python train.py --num_hidden_layers=11 --hidden_size=512 --n_experts=16 --experts_per_token=1 --d_expert=192 --d_shared_expert=384 --hidden_act="swiglu" --moe_layers=[1, 2, 3, 4, 5, 6, 7, 8, 9, 10] --router_score="softmax" --normalize_top_k=false --routed_scale=4.0 --balance_loss=0.000982 --balance_bias=true --init_std_router=0.00755 --lr_router=0.000616 --vocab_size=32000 --norm="layernorm" --norm_eps=1e-07 --tie_word_embeddings=true --optimizer="adam_atan2" --learning_rate=0.00058 --beta1=0.95 --beta2=0.99 --batch_tokens=[32768, 65536, 131072] --max_seq_len=1024 --train_tokens=538100000 --max_steps=8035 --dataset="wikipedia_en"
Below are experts of layer 2 (counted from 0) of a mixture-of-experts language model. Rows are named gate (a neuron's input weights, with its number), up (a neuron's input weights, with its number) and show model dimensions 448-511. Each number is 50 + 10 x the weight over its row's rms, rounded and kept within 0 to 99.
Before each expert's rows: "mostly gets" lists some tokens that are sent to it at least half of the time; "gets" lists some tokens that make up at least twice as much of what it gets as of all text. This comes from a sample of Wikipedia text that the model never trained on. Tokens count by the router's weight.

# expert 15
mostly gets: "al", "=", " m", " O", " N", " October"
gets: " |", "=", " O", "al", " he", " an"
gate0:54 38 67 49 56 51 40 58 49 59 60 42 50 52 36 49 64 41 46 67 44 50 53 29 46 51 51 54 38 48 64 47 58 52 52 42 44 72 52 45 48 74 58 62 46 55 56 48 54 45 48 40 56 55 55 48 51 66 54 34 37 50 41 64
up0:68 60 48 65 42 61 40 49 42 49 41 43 72 55 47 52 38 51 57 61 37 45 58 43 55 43 54 60 42 38 43 56 53 41 53 42 43 54 41 55 57 57 38 42 52 58 54 58 56 49 54 71 65 39 48 58 36 48 56 62 69 34 51 47
gate1:50 54 53 49 48 58 55 48 67 58 35 51 41 44 61 62 36 58 40 42 36 53 49 54 56 53 44 46 33 57 58 46 61 55 45 31 40 55 57 47 62 54 67 68 69 39 37 66 38 63 47 63 44 59 57 44 58 48 53 46 49 39 42 44
up1:60 47 50 36 41 60 48 53 55 39 38 58 37 34 38 32 67 62 43 64 66 32 72 42 55 59 57 56 41 46 54 50 39 48 48 62 48 51 47 38 31 50 38 35 46 58 64 49 40 69 39 59 49 40 63 56 61 49 30 44 49 50 64 51
gate2:52 45 52 54 43 55 31 52 37 49 56 47 29 56 47 49 47 64 70 37 44 49 63 49 57 58 47 39 49 53 59 68 53 51 47 53 48 50 29 39 46 56 61 50 57 63 50 32 77 56 48 55 61 54 44 43 42 45 66 57 56 45 52 39
up2:53 39 43 52 41 59 47 53 59 46 63 45 38 47 57 43 42 55 70 53 50 56 46 38 37 52 42 41 60 54 52 60 56 43 72 53 38 67 38 58 42 41 45 55 37 53 62 49 52 59 40 51 70 37 36 70 41 46 49 52 44 35 46 50
gate3:71 47 55 38 52 47 50 43 49 48 46 38 50 48 47 43 70 39 54 48 43 65 42 50 32 53 61 26 46 49 32 26 64 46 64 55 62 46 40 50 31 47 64 48 67 31 62 36 51 46 51 41 44 61 62 59 54 52 39 30 47 51 46 60
up3:35 43 45 51 62 55 56 41 56 41 37 53 68 46 44 48 56 62 54 56 28 52 44 44 54 40 60 52 45 52 45 75 31 62 46 49 48 40 51 50 54 63 58 58 26 66 44 35 53 53 62 52 46 48 44 47 39 56 46 64 36 62 77 47

# expert 1
mostly gets: "\"", " United", " University", " New", " States", " York"
gets: " the", "\"", " New", " United", " State", " City"
gate0:38 58 55 55 32 68 52 70 33 70 43 50 45 66 44 58 44 51 55 58 56 40 59 42 40 52 43 54 44 58 45 53 40 38 49 51 52 44 47 54 55 63 44 44 46 55 40 45 46 49 55 62 70 36 49 70 55 38 69 60 52 53 41 57
up0:60 54 57 39 36 58 48 58 49 44 56 44 49 58 49 44 34 49 44 56 57 37 48 47 40 52 47 46 33 62 39 69 37 40 50 75 53 57 61 51 38 54 57 38 50 59 58 51 29 54 45 52 51 47 46 70 55 64 61 51 60 60 48 46
gate1:45 58 49 45 59 53 55 47 41 32 52 48 66 57 43 46 44 52 65 38 58 53 45 58 44 63 58 36 64 82 60 47 63 37 66 63 42 56 53 52 44 55 62 56 41 47 56 61 71 50 38 45 40 49 44 43 48 51 38 52 50 38 65 42
up1:51 57 35 63 52 52 47 51 42 54 58 59 50 49 39 67 43 36 43 52 21 59 55 48 52 54 51 46 66 59 72 47 48 49 42 59 35 38 68 35 58 56 74 69 35 49 48 62 60 64 44 61 41 55 38 59 49 58 49 60 49 39 38 47
gate2:39 40 56 56 45 61 38 44 38 56 37 61 57 38 47 39 76 45 62 39 35 45 40 42 43 65 38 43 46 48 45 43 65 47 50 63 54 54 51 50 46 58 62 52 61 38 44 53 44 61 56 62 38 58 24 50 47 44 49 58 49 55 53 42
up2:49 39 41 25 68 45 66 63 55 51 52 62 50 60 48 71 27 38 53 30 73 48 49 51 47 49 65 55 36 46 51 59 52 45 52 59 65 29 51 60 48 48 41 40 42 52 53 40 62 34 65 44 48 50 63 48 55 44 60 50 49 48 45 60
gate3:63 45 55 49 52 60 30 55 67 57 64 53 45 41 43 42 64 45 67 59 57 41 54 64 50 58 54 60 49 24 69 55 50 58 59 50 58 62 52 51 50 28 42 53 50 55 59 43 52 49 56 52 57 34 55 52 48 43 58 64 64 40 40 55
up3:44 32 61 44 55 53 50 55 52 64 37 55 39 56 62 66 62 53 48 43 55 65 48 58 48 22 31 39 41 65 64 46 42 41 55 37 59 48 48 32 39 49 58 72 62 56 68 58 52 62 46 55 60 48 64 33 54 55 46 70 52 50 45 54

# expert 5
mostly gets: "s", "n", " de", " van", "nes", " Jan"
gets: "s", ",", "\n", " (", " de", " of"
gate0:53 36 53 57 59 47 60 55 56 42 58 66 61 52 47 46 54 33 42 46 48 37 42 40 65 46 64 48 58 39 49 40 64 43 77 56 43 50 64 38 47 43 46 68 33 51 62 36 57 61 48 50 51 54 57 69 37 46 52 47 37 49 58 54
up0:55 47 64 42 42 37 18 37 50 48 41 49 67 68 51 45 39 60 50 30 25 63 49 68 48 55 37 50 51 53 49 72 61 60 40 47 53 54 36 73 60 49 59 55 54 42 52 66 47 48 63 46 67 26 46 40 66 40 47 45 58 52 55 56
gate1:49 41 64 62 47 40 52 62 30 47 44 40 48 62 57 61 76 36 41 62 58 44 42 53 49 46 65 36 64 52 52 60 47 55 66 48 45 45 51 28 45 34 42 36 48 46 51 58 57 56 42 44 49 63 48 52 43 51 52 61 55 43 49 46
up1:55 50 45 57 50 45 67 72 50 34 46 52 59 59 54 30 42 46 46 37 63 50 54 41 40 48 37 62 55 56 65 49 41 60 45 47 60 63 52 55 40 46 47 37 56 52 43 26 55 41 66 41 33 46 58 52 36 40 47 54 59 63 71 61
gate2:55 48 53 44 47 55 40 55 48 47 60 73 61 46 59 43 48 30 61 56 57 35 38 41 37 55 53 51 31 43 61 48 54 30 51 58 45 42 44 40 50 35 62 51 41 50 43 47 57 45 50 54 55 42 47 47 42 54 70 62 50 53 44 45
up2:52 51 52 45 32 59 53 47 56 39 48 49 67 36 52 47 51 43 54 59 60 47 38 30 33 63 53 47 51 64 56 38 39 41 48 48 50 35 55 43 52 57 51 59 39 50 58 43 44 51 57 62 62 55 50 38 50 52 61 72 43 42 47 35
gate3:54 33 51 41 72 59 45 43 80 54 41 43 37 61 55 37 70 50 43 51 65 69 45 51 34 55 45 44 54 52 45 47 66 34 72 69 47 67 56 42 36 41 39 53 60 49 48 38 65 55 59 56 49 44 36 56 67 52 52 62 36 53 38 60
up3:56 54 42 39 38 43 39 35 67 46 49 37 50 69 45 36 59 58 45 40 53 57 50 45 62 49 39 55 43 49 49 45 56 35 45 68 63 62 65 44 50 56 48 56 65 47 61 37 55 57 49 50 53 37 48 47 66 45 45 51 32 58 36 60

# expert 6
mostly gets: " ", " North", " Ha", " Black", " Red", " million"
gets: " ", ",", "\n", " with", " a", "th"
gate0:41 42 38 44 48 63 34 52 58 62 40 58 47 30 60 45 44 53 34 60 65 42 43 41 50 46 50 37 61 40 52 61 56 49 57 51 28 54 47 63 56 47 55 54 47 46 67 40 66 81 57 48 39 61 46 42 63 50 43 46 57 52 39 50
up0:46 48 37 33 60 56 64 48 61 45 53 50 50 61 59 56 43 51 45 54 57 51 46 50 60 60 55 57 59 54 56 37 37 44 46 60 70 51 55 40 46 53 45 55 47 58 47 47 55 44 48 44 52 53 28 37 37 47 65 44 51 46 43 51
gate1:41 47 60 37 53 56 51 54 58 39 51 54 40 37 49 45 67 56 45 54 46 53 57 55 50 49 45 39 61 61 33 50 54 50 57 51 46 47 57 54 38 63 37 50 58 53 58 45 42 51 59 43 38 46 30 54 59 58 50 52 44 53 43 49
up1:42 53 56 57 50 69 38 37 46 42 45 61 46 53 33 54 42 50 54 50 52 73 71 63 33 40 40 58 57 62 53 71 52 53 56 63 66 53 48 28 36 41 50 49 63 42 55 46 40 50 58 59 60 34 49 42 45 41 36 35 57 46 52 60
gate2:36 27 49 29 40 44 49 48 57 58 54 52 55 65 54 60 56 82 60 66 55 57 69 62 43 55 35 53 47 45 45 45 49 57 48 50 48 43 51 46 53 57 63 49 30 43 55 48 69 44 53 44 64 39 52 52 58 51 49 50 39 50 35 57
up2:46 62 50 45 49 48 59 55 38 44 52 74 65 47 46 24 58 49 40 49 51 54 62 58 39 56 66 52 43 52 49 46 60 46 47 61 33 63 65 43 54 69 36 29 47 57 42 50 47 53 26 54 48 53 42 43 37 56 34 49 62 60 50 64
gate3:64 58 61 45 52 45 47 35 61 48 52 59 67 55 33 71 49 39 47 39 56 71 61 50 49 54 58 50 56 45 58 72 61 32 57 51 43 60 55 46 56 53 60 58 32 70 51 43 66 56 63 46 46 28 52 55 69 59 34 48 63 47 39 48
up3:62 49 58 42 57 31 48 56 34 44 48 35 54 56 61 47 38 76 24 45 54 43 56 53 50 48 33 52 51 63 39 64 51 47 53 53 51 41 40 43 64 60 53 56 48 50 74 61 49 24 63 49 64 61 39 52 52 47 65 45 42 53 37 62

# expert 12
mostly gets: "==", " In", "The", "===", "In", " =="
gets: "==", " In", "In", "===", "\n", " The"
gate0:60 70 28 64 37 42 59 66 43 51 57 18 42 48 46 33 59 57 37 56 44 51 49 46 36 44 40 49 44 51 66 69 56 31 46 35 34 29 53 48 56 57 40 48 61 69 34 51 37 42 59 39 49 60 43 57 58 54 70 58 53 43 45 53
up0:47 55 43 73 54 39 54 46 43 44 66 52 46 53 65 45 60 43 50 45 55 36 70 47 52 41 38 70 37 36 45 41 43 24 24 44 52 58 58 45 75 41 32 46 64 36 62 63 47 74 47 38 48 48 76 49 46 70 58 52 45 35 56 56
gate1:43 51 54 54 42 34 68 56 48 68 66 56 48 58 38 55 57 65 52 49 42 49 52 41 63 49 56 51 27 69 75 63 59 58 56 35 20 55 55 50 48 61 42 41 44 24 37 48 51 39 58 54 54 33 53 42 31 47 42 55 37 61 47 55
up1:37 53 29 54 51 70 56 68 26 55 46 29 48 51 56 54 40 57 46 49 43 52 43 60 45 46 66 48 22 65 72 48 58 60 44 52 44 43 59 45 60 56 55 55 38 43 51 49 56 55 63 59 46 32 49 48 40 45 64 52 52 53 41 42
gate2:50 47 50 36 63 64 38 69 65 52 51 56 49 67 52 49 80 74 50 56 47 59 40 41 53 51 67 60 49 53 63 41 69 44 52 39 64 38 37 54 56 42 74 53 47 44 35 43 50 26 46 57 51 66 59 61 35 49 40 57 31 40 52 60
up2:50 57 53 50 40 60 44 59 34 33 33 69 57 70 51 36 66 60 50 47 49 50 43 38 58 46 49 56 44 56 41 46 53 63 54 66 56 46 45 68 57 57 62 41 41 50 31 48 57 39 45 52 48 60 38 52 50 59 38 53 40 35 43 56
gate3:59 52 37 59 58 68 46 53 53 45 43 34 48 58 70 55 55 38 47 33 39 72 57 38 50 64 34 26 63 72 67 37 53 37 43 57 45 60 40 39 54 22 65 53 46 49 42 42 48 63 42 62 37 40 50 40 38 49 48 50 58 31 57 55
up3:66 54 44 52 20 23 55 60 35 52 69 49 55 49 27 42 67 71 44 63 41 47 54 64 55 42 38 40 63 41 46 68 27 49 55 49 41 47 43 49 52 62 47 55 73 34 47 46 60 30 65 34 67 50 48 44 64 53 55 48 41 70 58 52

# expert 3
mostly gets: ")", "),", ").", " one", " Europe", " himself"
gets: ")", "-", " |", " and", ",", "."
gate0:43 51 48 48 49 50 49 60 61 46 48 53 49 50 52 50 50 48 40 55 59 52 41 50 44 48 33 48 33 51 44 48 51 42 59 39 45 71 48 63 46 62 42 58 36 54 79 53 62 48 65 42 59 37 48 26 61 49 50 61 46 80 47 66
up0:64 48 28 43 48 34 61 43 35 60 63 51 55 61 50 48 41 49 26 39 17 70 52 58 54 49 48 41 65 58 51 40 54 41 55 45 46 32 51 49 48 51 60 58 63 35 42 67 32 47 54 63 47 62 72 48 44 54 65 46 51 60 53 54
gate1:80 54 49 53 49 50 44 51 47 52 40 61 39 51 45 62 67 61 32 34 38 56 58 47 41 39 47 63 42 52 34 64 58 52 61 69 54 22 48 46 46 54 48 55 52 46 58 53 58 54 31 58 44 49 52 41 73 58 53 49 47 62 52 52
up1:62 48 56 46 61 50 39 42 50 48 39 67 35 56 58 65 61 40 36 42 31 53 41 39 38 46 46 51 47 50 33 58 77 68 55 64 55 26 57 44 52 57 62 53 52 50 62 45 50 38 60 53 50 42 44 53 63 48 35 64 39 67 50 51
gate2:38 25 56 45 50 48 58 41 72 69 57 65 48 38 43 36 62 44 68 43 70 59 38 68 52 57 50 63 46 32 47 41 43 50 57 48 42 62 62 25 57 49 34 33 34 42 46 56 64 45 46 51 53 46 50 53 55 54 39 64 62 51 47 54
up2:45 56 45 29 56 43 69 43 47 59 57 58 48 49 42 60 66 47 67 49 45 54 38 51 44 49 57 41 40 47 48 66 48 38 62 46 27 59 56 45 55 56 51 42 42 40 44 62 54 49 47 70 46 32 32 42 69 38 39 53 55 49 46 49
gate3:52 57 61 51 52 56 47 48 45 50 53 37 44 39 51 62 61 55 61 56 44 28 58 34 61 38 40 45 66 45 50 49 64 56 43 54 54 57 45 52 39 47 48 50 60 52 46 29 57 50 59 66 42 66 47 45 66 49 57 51 61 44 58 58
up3:67 49 28 54 46 45 57 37 33 45 48 45 64 52 50 57 43 43 48 48 61 56 39 65 44 43 51 61 53 51 66 76 54 48 61 55 39 59 64 45 58 49 61 49 33 42 47 55 48 60 55 55 65 46 59 42 54 48 46 42 47 60 44 42

# expert 7
mostly gets: " that", " were", " which", " has", " have", " who"
gets: " that", " had", " also", " to", " not", " have"
gate0:37 58 33 48 47 54 50 42 32 60 42 60 54 51 57 47 48 32 46 42 49 73 38 42 61 72 57 56 66 54 53 58 23 38 46 49 56 52 65 58 69 36 38 59 50 65 50 33 54 44 40 42 39 50 54 40 29 40 44 58 33 38 61 43
up0:54 54 55 49 69 54 67 58 50 43 49 56 58 36 55 59 50 57 56 63 40 40 51 50 41 55 45 67 47 58 55 21 69 48 54 49 43 35 61 45 54 52 57 47 60 60 25 71 40 56 57 52 67 54 46 58 36 40 62 24 38 35 34 48
gate1:61 38 49 43 54 46 43 58 60 32 63 74 70 58 57 50 44 46 45 69 39 36 51 54 48 45 43 43 40 43 54 42 26 52 47 44 37 50 45 34 38 53 57 42 59 48 44 62 41 19 52 73 62 30 51 67 43 48 51 61 72 73 57 52
up1:44 64 37 70 65 53 57 42 58 54 30 56 47 49 37 41 33 42 55 57 72 59 58 64 53 41 43 51 53 46 41 68 51 41 47 49 43 56 46 69 36 53 53 52 63 47 71 36 41 66 56 48 36 44 45 51 45 35 52 31 59 56 53 53
gate2:50 55 49 33 40 55 44 35 56 61 48 41 44 55 36 35 51 53 30 35 55 49 51 50 60 59 49 66 41 70 57 46 51 45 71 65 43 32 53 59 43 62 48 67 72 55 50 61 59 56 51 46 36 57 58 51 43 41 50 58 47 44 42 37
up2:54 44 48 48 46 47 60 37 50 48 54 37 54 60 44 54 58 46 36 37 49 76 43 46 60 39 37 55 43 56 47 55 49 42 44 39 40 59 62 48 36 44 54 65 52 37 56 67 61 60 57 55 39 58 62 38 56 52 45 50 53 54 52 50
gate3:55 49 60 36 47 30 46 35 47 56 54 53 39 45 43 58 45 34 49 47 43 45 43 35 31 50 44 42 51 61 36 55 57 44 29 54 61 55 47 43 41 45 53 56 54 49 52 43 36 59 63 45 46 43 46 64 48 50 47 45 42 44 47 62
up3:47 39 44 61 50 52 49 58 45 47 50 52 48 42 52 47 52 50 52 46 52 47 63 62 67 55 62 51 57 43 64 54 47 51 64 51 37 41 43 62 61 65 43 34 51 52 41 59 49 53 56 64 63 58 60 30 64 56 38 63 53 44 53 47

# expert 4
mostly gets: "ed", "d", "st", "an", "ist", "("
gets: "ed", "d", ":", " (", " on", "ja"
gate0:60 41 53 49 39 58 69 57 71 59 56 54 55 52 49 52 67 60 51 43 35 55 49 51 33 43 71 53 50 56 25 47 50 39 37 50 48 36 37 48 41 52 58 29 55 57 45 50 40 37 59 49 41 41 44 67 48 42 58 71 49 42 55 53
up0:42 59 65 72 34 36 50 69 38 50 36 55 58 56 59 54 39 51 58 53 43 39 60 39 63 47 54 52 37 53 59 40 71 53 60 57 46 55 38 41 45 66 67 41 52 42 61 51 63 58 49 46 62 50 49 43 50 45 53 43 44 50 49 49
gate1:61 48 53 46 69 67 59 48 58 48 51 32 37 65 41 44 46 61 57 50 51 52 42 39 31 53 56 56 50 43 60 42 38 54 57 42 50 42 54 53 60 54 56 49 57 50 46 56 52 33 44 74 36 51 60 53 48 36 51 50 61 43 74 54
up1:61 38 47 43 51 64 60 51 44 36 38 39 49 71 36 33 41 59 68 58 62 40 35 49 41 59 54 44 31 48 61 32 53 52 50 33 59 41 41 56 55 53 40 61 56 43 46 53 59 34 46 55 36 36 65 43 46 29 62 45 51 44 75 50
gate2:49 67 39 42 54 51 43 41 59 43 36 51 38 42 39 39 50 42 67 53 67 46 58 50 59 36 41 53 50 48 48 57 51 46 40 40 46 48 60 36 52 52 59 50 48 18 38 62 74 33 53 46 52 49 44 57 52 58 55 51 42 56 56 34
up2:40 45 61 63 48 59 43 61 53 61 51 47 57 60 50 54 33 66 43 59 42 62 59 53 50 61 63 47 46 51 49 48 59 50 56 51 61 66 53 56 46 52 53 54 47 36 46 41 43 45 36 41 65 62 54 43 55 49 22 53 31 32 30 45
gate3:63 52 51 46 53 54 62 37 61 47 64 44 53 53 54 39 39 62 51 52 61 51 68 44 55 31 48 42 53 56 61 82 37 48 43 68 24 53 41 43 44 56 47 46 62 44 46 47 51 51 49 51 58 44 61 47 49 52 51 54 52 50 30 49
up3:42 32 60 44 31 60 46 48 38 55 42 46 65 65 61 46 61 37 47 54 50 45 44 55 60 49 58 61 65 58 55 31 42 45 30 36 49 40 49 45 60 54 38 58 51 49 57 61 52 42 47 28 61 59 67 61 53 52 45 34 50 42 51 66

# expert 0
mostly gets: " G", " D", " season", " B", " F", " R"
gets: ".", "-", " D", " B", " G", " by"
gate0:63 42 56 55 47 52 51 40 52 48 53 63 45 40 46 60 65 49 54 64 63 39 64 57 49 30 69 60 49 41 53 45 57 45 39 43 51 51 48 44 38 57 52 43 44 58 63 43 59 46 62 63 53 39 55 47 56 56 52 37 45 82 64 66
up0:64 53 55 41 45 36 58 60 18 52 65 40 44 45 50 43 62 43 43 55 47 31 63 43 62 33 45 46 64 43 51 56 35 43 47 47 67 50 65 41 46 45 58 59 58 35 51 53 59 40 45 50 29 42 40 55 61 57 47 51 69 43 42 43
gate1:32 43 49 51 51 54 70 59 61 48 37 71 57 48 57 40 52 55 69 54 68 43 55 64 45 45 47 56 52 71 45 40 54 52 63 59 60 50 49 48 50 39 71 61 39 63 44 51 21 51 37 63 34 46 43 43 40 71 40 66 44 45 41 49
up1:53 50 65 51 46 54 49 44 53 32 58 58 40 56 58 55 52 68 46 57 59 50 60 47 34 44 41 71 57 35 48 41 46 40 33 35 37 54 34 43 53 52 61 57 50 55 42 48 57 59 45 55 57 51 45 57 47 43 50 40 62 70 29 66
gate2:53 25 44 44 63 43 37 62 31 31 39 47 53 45 40 37 43 62 52 49 49 44 29 41 57 53 42 44 59 49 59 51 48 63 47 51 45 66 57 51 36 57 46 47 60 35 55 56 35 54 53 47 63 40 56 34 50 59 40 57 84 63 51 59
up2:61 45 62 19 51 51 49 54 35 51 59 34 56 67 60 41 41 48 58 50 70 50 53 29 63 58 60 55 42 62 64 53 66 62 45 44 38 52 59 69 43 51 53 56 67 43 46 64 48 42 78 37 57 57 40 40 43 65 48 70 64 46 56 56
gate3:59 42 52 54 62 54 59 29 54 44 50 34 51 55 58 42 51 55 52 36 69 56 47 40 45 46 55 36 59 54 50 74 63 60 57 59 73 59 42 38 59 21 47 57 60 53 38 61 45 59 42 57 50 48 56 50 34 44 35 54 37 70 60 57
up3:49 36 71 61 44 27 37 47 55 48 37 41 55 48 41 63 64 44 59 68 47 54 53 48 53 59 61 44 61 43 65 50 41 66 61 44 51 51 57 41 68 30 43 50 34 53 61 48 58 56 53 32 52 49 56 57 61 65 53 44 70 37 34 40

# expert 14
mostly gets: " 2", " 6", " 8", "2", " February", "z"
gets: " 2", ":", " 8", " 6", " 5", "a"
gate0:44 52 54 53 39 59 42 56 56 59 44 55 47 56 61 48 51 61 51 50 39 43 48 42 48 66 50 59 62 60 61 43 63 46 63 43 44 53 62 57 46 32 41 45 49 75 51 25 38 37 59 57 33 40 51 58 56 51 55 45 31 46 45 56
up0:42 32 46 43 51 35 66 48 62 35 55 48 37 64 65 41 49 42 62 55 49 61 52 52 58 50 52 33 48 54 47 42 43 52 47 49 60 38 50 56 38 49 35 51 54 60 43 37 51 48 49 53 46 62 60 53 57 62 44 24 51 49 68 44
gate1:42 48 45 46 60 61 45 70 43 59 52 53 45 40 46 50 58 49 46 44 17 56 70 52 63 56 46 36 20 55 46 73 44 58 48 43 43 54 56 55 53 56 42 63 45 59 66 41 61 59 27 45 59 39 33 41 52 51 48 84 49 61 55 38
up1:37 62 36 70 59 51 53 79 49 45 56 55 54 57 34 63 59 59 59 48 45 43 44 73 53 42 49 56 34 44 44 45 24 43 38 41 44 43 40 63 46 54 48 56 48 56 41 47 73 60 40 35 55 48 37 51 38 53 51 73 59 56 59 35
gate2:60 39 79 42 47 56 46 50 62 44 57 53 53 53 59 58 63 57 41 44 37 50 28 52 47 38 48 41 46 44 43 49 42 43 32 35 41 39 53 27 58 42 31 69 55 35 39 78 47 41 54 59 63 49 46 53 41 40 65 62 51 44 42 40
up2:48 43 79 53 48 48 46 45 69 49 78 60 46 53 49 53 66 54 47 46 51 38 42 43 52 62 38 46 47 41 40 31 27 57 40 45 47 60 64 43 51 37 39 48 55 38 34 67 48 44 51 53 53 54 57 45 42 43 64 50 43 45 52 41
gate3:72 29 26 46 57 58 64 71 63 46 43 39 41 64 55 56 47 60 54 47 42 59 51 51 54 42 58 45 63 49 51 66 59 59 39 41 54 55 69 62 35 38 62 68 63 49 42 42 26 49 62 56 47 52 47 63 47 69 44 39 41 44 53 53
up3:42 61 36 49 42 47 58 47 42 54 58 50 47 41 52 40 52 40 68 65 45 36 55 37 40 45 61 62 48 50 60 47 54 51 39 29 54 44 48 31 41 53 46 53 52 54 37 58 45 58 55 43 53 36 42 58 58 59 45 31 35 52 60 48

# expert 2
mostly gets: " for", " as", " at", " during", " after", " when"
gets: " in", " as", " for", ";", " at", "."
gate0:62 26 53 40 62 52 62 59 48 44 40 64 40 21 43 50 68 54 51 71 38 55 57 76 48 48 48 54 56 36 39 48 53 61 36 39 46 47 40 46 49 34 60 68 52 45 61 42 48 55 56 56 65 51 43 53 63 30 61 47 53 71 54 52
up0:61 50 49 73 39 50 54 51 32 56 64 35 58 69 53 36 52 56 43 37 54 38 28 32 52 57 46 59 53 56 64 72 57 55 51 65 40 36 60 45 54 58 47 51 66 58 52 45 35 42 42 48 46 33 67 56 48 44 52 56 56 53 53 58
gate1:46 42 66 46 50 44 51 45 63 66 58 51 48 57 53 55 59 56 43 42 44 70 61 38 46 48 48 67 59 61 51 60 50 57 47 28 75 39 35 44 43 44 58 50 30 45 47 62 54 54 48 58 56 66 40 61 59 57 62 40 52 53 44 49
up1:39 60 44 59 53 52 51 39 42 55 61 45 41 56 44 77 69 38 47 55 59 49 57 52 58 63 48 50 53 59 41 57 62 63 45 25 55 41 41 46 29 60 39 53 36 58 58 65 58 54 62 45 51 61 52 30 72 59 46 51 51 70 54 60
gate2:65 63 50 49 31 46 62 41 59 35 54 55 31 64 62 62 47 46 53 70 40 60 50 53 58 36 57 54 36 40 54 51 45 60 67 40 46 51 37 47 63 43 56 67 65 39 44 54 60 46 59 40 50 53 45 51 43 32 61 38 58 59 59 46
up2:69 45 48 44 44 64 38 51 35 44 57 52 44 57 72 53 58 61 47 50 41 49 24 45 55 61 65 53 49 61 51 64 53 40 55 37 44 57 36 44 52 39 52 47 33 55 44 48 61 68 49 41 47 53 61 43 53 48 49 78 46 58 38 42
gate3:52 48 45 62 58 64 42 52 54 42 45 48 59 54 31 56 57 33 61 47 43 46 46 33 66 60 55 64 48 46 59 52 47 27 30 57 45 49 59 65 55 36 60 53 60 48 58 52 55 48 64 65 49 57 72 52 49 58 51 43 56 43 53 30
up3:44 56 50 39 51 58 50 39 59 46 51 55 37 30 58 31 48 53 41 32 48 30 58 51 52 48 40 57 64 44 42 27 42 61 58 47 59 49 38 45 49 43 48 51 60 52 55 45 55 56 36 53 50 53 63 46 39 55 43 57 40 50 55 54